Weights of a small mixture-of-experts language model, trained from scratch on English Wikipedia: vocabulary 5618, 48 SwiGLU neurons an expert.
Below are experts of layer 9 (counted from 0) of a mixture-of-experts language model. Rows are named router (the router's row for the expert), gate (a neuron's input weights, with its number), up (a neuron's input weights, with its number) and show model dimensions 64-95. Each number is 500 + 50 x the weight over its row's rms, rounded and kept within 0 to 999. Numbers have three digits each.
Before each expert's rows: a language model's description of what the expert responds to. This comes from a sample of Wikipedia text that the model never trained on.

# expert 26
What it handles: Blank or dash cells after a pipe in wiki tables, plus years and small numbers in sports and election tables, such as 2019, 1,705,000.
router:499516473531537589542504571446463473542418423508413549514487485561568453541440512576429477438464
gate0:472472448382576506440498501464544520547503437491558489544578494497498503603441508490506457506468
up0:512501511503486513546497426419476485509456533501568544505483520567459586437391504495500494379478
gate1:448585570475500603455406478515612503479636565503504374429526500507491520459495499512555517511543
up1:601495472471513503489484590498625514506500507554668485546450477438503540540516552486542500510538
gate2:434503431442544498612511448512455447468485508572594555507514543570470507565544475513503515528429
up2:496501538506492474553425482495426556460405560498469503479417578485447520457563487523510280434576
gate3:378493490478463550489491505521568497506537502428470484443537493454490574498552447509479646536522
up3:526443520474497508454500512479520467510501491505461479527496406462469549481528533475342476526502
gate4:460502511522416479417490537520491464486527525506448411381653457400550494490497508496484393567591
up4:481467524503474504501523492562509500477565549477579505418532525475517547592521370580564481457393
gate5:559492460475433457516506524507518504420523615476499464423464503516429507490546448451488513511478
up5:576426565590574520489519532467514504454525505410504505438518499511536576488495501504519478481499
gate6:458533487518506510557488549527506458390502495485530525455504499497480557482503545489319467480420
up6:294454499598442489495494530458498502492499325526481513556451489517495550636554505489517525375485
gate7:459532501506545508549492493495478501504624552477489488617549515482380471573512501421502455504553
up7:451547506488536499532514457497506479496548505498564519606542474513492475466513489577392489482470
gate8:534496523499503573467428440497483458482507490518506511475498483506479518552562409541451524512492
up8:488509500513554511744463500500492470486459543532480587513582517444527469534463514389576571529472
gate9:522391504573500534554469473488420514478450573466605525504492426515487510484544510469479502380429
up9:488511515532552433449529449506525514509507570360459507524487485481482422521485501487568497521370
gate10:506600549529509541447477498496492632453485494556435500505522501536491493473643492478517462546499
up10:478519604480487407539451481451510516504341559498454504502504485554618533499527514558526610524531
gate11:509457513412580496472474511500489532477503658471388485579414411444411516468534478533496539529540
up11:434531507558460520514522486603487418499501473484467505487511515570477477513492509672512607453542
gate12:529494519428464455483450458493498438531653493446524418517517505436498500505477565393433511549532
up12:491327419503476493495512511486456480457451526501407574455487507476481553504459469504417437564490
gate13:557505554503476483419465384448464528527488491504491499505568557448498467524516498459465458523527
up13:499522522512538615482414511550507499518510478384469506624464493398505629354498534500539495627488
gate14:493501551500519516521454468587447450589586511529452501397501532517531471501646487497540513479527
up14:483509539513476500566428456593476511504486450536512588487460499498509486411543612595488501378485
gate15:570462475441443512490589481490484524546517359522487436510522474503477581422531463496566530624443
up15:519459505444476471595504502464484420391513545507548498506486586506477470495502417502504338527522
gate16:550533512429491477465473510422465493486483661484575455528460513520515504551434503360544510560557
up16:490630495502499494480457509506523632509421500504350442490481474430521508484511477433495511517447
gate17:494505472471445443499511332492485527488557496503517379489460409499364499461574448493501564528625
up17:491423505558500489501516464426411556459478500504495501414488499493501479551497503664477482548467
gate18:512453520505526496501486477343497500513492460474558503387488499492480482475651493458499546559512
up18:514578487413328492562460490394381463578415518456381501459530574520481480474568502508546523490469
gate19:492508510562484411440537506450552491510527536542491384462541492503472471504541531465499515492469
up19:482516530497510535463520462515506399549502505495480425577524545572482517463511643485584463433574
gate20:494503577638468558526560482482517502505568453471495524474562490498458499443524490450516600472485
up20:533444507523704502620457439488471508498444515524446555501469507448450444401552569455438508456500
gate21:502505520487484506511630470488481496498591507518528401520486475461527578411435512506509601508490
up21:548566395386529454512480539499518490533485450587525503472451422475458412515542619460543494405506
gate22:484416465584503572513465450518479539492504474493498473474648545484470630422488360501496487521495
up22:461558544513500516541479545504455612595495533507443492518545555443388559520542598556452477491495
gate23:585505561431560462519480446497528483484414437486500479335520481543424503522464462545452497413446
up23:509622542501477516559492505468543491549506630500514506550493582466532524487508500492495470523583
gate24:511516531542481488413491579516530520583501498571490451404412506499439515470523325522457509561540
up24:505527510469427487514484486453542493652540512481468491515480537500495385475498449481470481578515
gate25:486532502503552436495526432478390488417644491506491445533473499572516475439638437494520490543528
up25:523548493456468419486494504516499483489504510497616488501574520492527501495520486362514535574504
gate26:500501449503503530580491479494516394536472479500554455579496523485499475504428528488493509497493
up26:499507506512497602554496425618490587554626466534401495529546493514546477596524487453553499418491
gate27:489531620507492564518501430470482424516555508506478442406470512518574432505514505497499531590526
up27:542557498496448516433564369485419509486488595554528504537470497556520538495539484524423537454483
gate28:389493453512517461590493445457455459552533520487520458474519484500521494551559502490567502445496
up28:413515535489519497500526473496458560347496395537501605457484519475522499542508378411578490491442
gate29:499492420484503506578543499431639514394472541520577523497502501492457618487555499425506481508488
up29:610505526524665490511522470477457493507520538506607542520499461411506501463538472500572528466576
gate30:439475499427400526537511468491499501448484568502515500489479463562477515398564507517600485468492
up30:509438392525580546493471609463449507517446485473450413484529475473508416545554556483490568429511
gate31:500479487500477496461537500558492548505507485449477435501578277509405530437577515423449513520675
up31:493539455492534405474534545566501513507541507615433515485602560409513551497534531509465504497545
gate32:447541524441534505409492500519501553481528538486448555406482487514501508465501573512570509506483
up32:522518467586506525483507502476540500484517538499557471526516501485527503459499402515524492485517
gate33:486478543402500564479522490487518482477575515525506476489579496499524549418518484393466419501445
up33:459531500523478485481534657409514456479518522505581601561553503465479507505599507505520511517603
gate34:488554571462460496375530524490511532340511506505453480484543501511461598537506441510524495519482
up34:530545480580541512486447554453521479472522495561474496532500529510511701518503504572469507508406
gate35:506564422485579466526572476512464577541491439493458525538472520432465500387654454531474524537470
up35:508475495486551474535502549534452473513492500481492501499472512548485478647520496482514471630444
gate36:495607491454511520372427500524287492548467457533539502544551494527493474481488498489533499440575
up36:488500418503419453421516476494583464488499493485532513430485489480495679522449559487484554552479
gate37:514476460493583435548511467526479492512495469501450490477452550531535495450544473582563469530498
up37:539574521499440513480492435488632484492400501465418550452519537585526534494491452428552508579479
gate38:548500612502487435441554502614474533417518541506517491554529634502530493540440396479502501465547
up38:501537619506548523465457561500474430537503478565417533487522313512486507499503555430493524433503
gate39:517454501438498501463373550481568452447492580449505466369619578518482523467470412443551472501512
up39:445509385498536477507372525463485440393473575390451329433515570517501425514452458505536560552530
gate40:500496436500483447504447456452389499502520455499514501397536526557506504430448479452518492496596
up40:550477467501391657577455496450607496500518497407498509451412480515506467419452370462568475585468
gate41:565444584497532502485561446424505515504538563487572487598427483442489553434529452489484495524533
up41:561486493485516489420505431518493500607514509540491588534472547507481483480501557583517511485455
gate42:542527558512436477503596499452515461479509572494474491397515450500498472501481557539583479505536
up42:506504545485472509475556479510438621677480515493503462531517549467562569457504532492542627538477
gate43:455489564538473505495449504478476455467509486394528595463486500532492507437443632483493458546573
up43:537519508479548500490493366531541505496423499512530442500498426545508581459483625530501457603466
gate44:549529465505586596442528457464381472536547578511545520499539504606524530531513490499495497504417
up44:523502566469492460481557585633465601537450471473501590507549488543520493455530476484508468509494
gate45:501489470479504567506535570477481444541492525594501513497498546562473444504466412502449507524480
up45:646439491510545523456500503495437479642462521508498516447544540540483574504471434520560481506573
gate46:527525491486310450495532395495495543501501495399526433512561530504495494559511489477460539543391
up46:489480438443475448520471465528552466482546495474470434486503523485426500486562599530470531501501
gate47:493509466608562527427431496489501623527480535437499431469570540464459538450506534516506517529491
up47:494397462648469459394445511420493500500498469489479521497485490503457468557519553467496572480424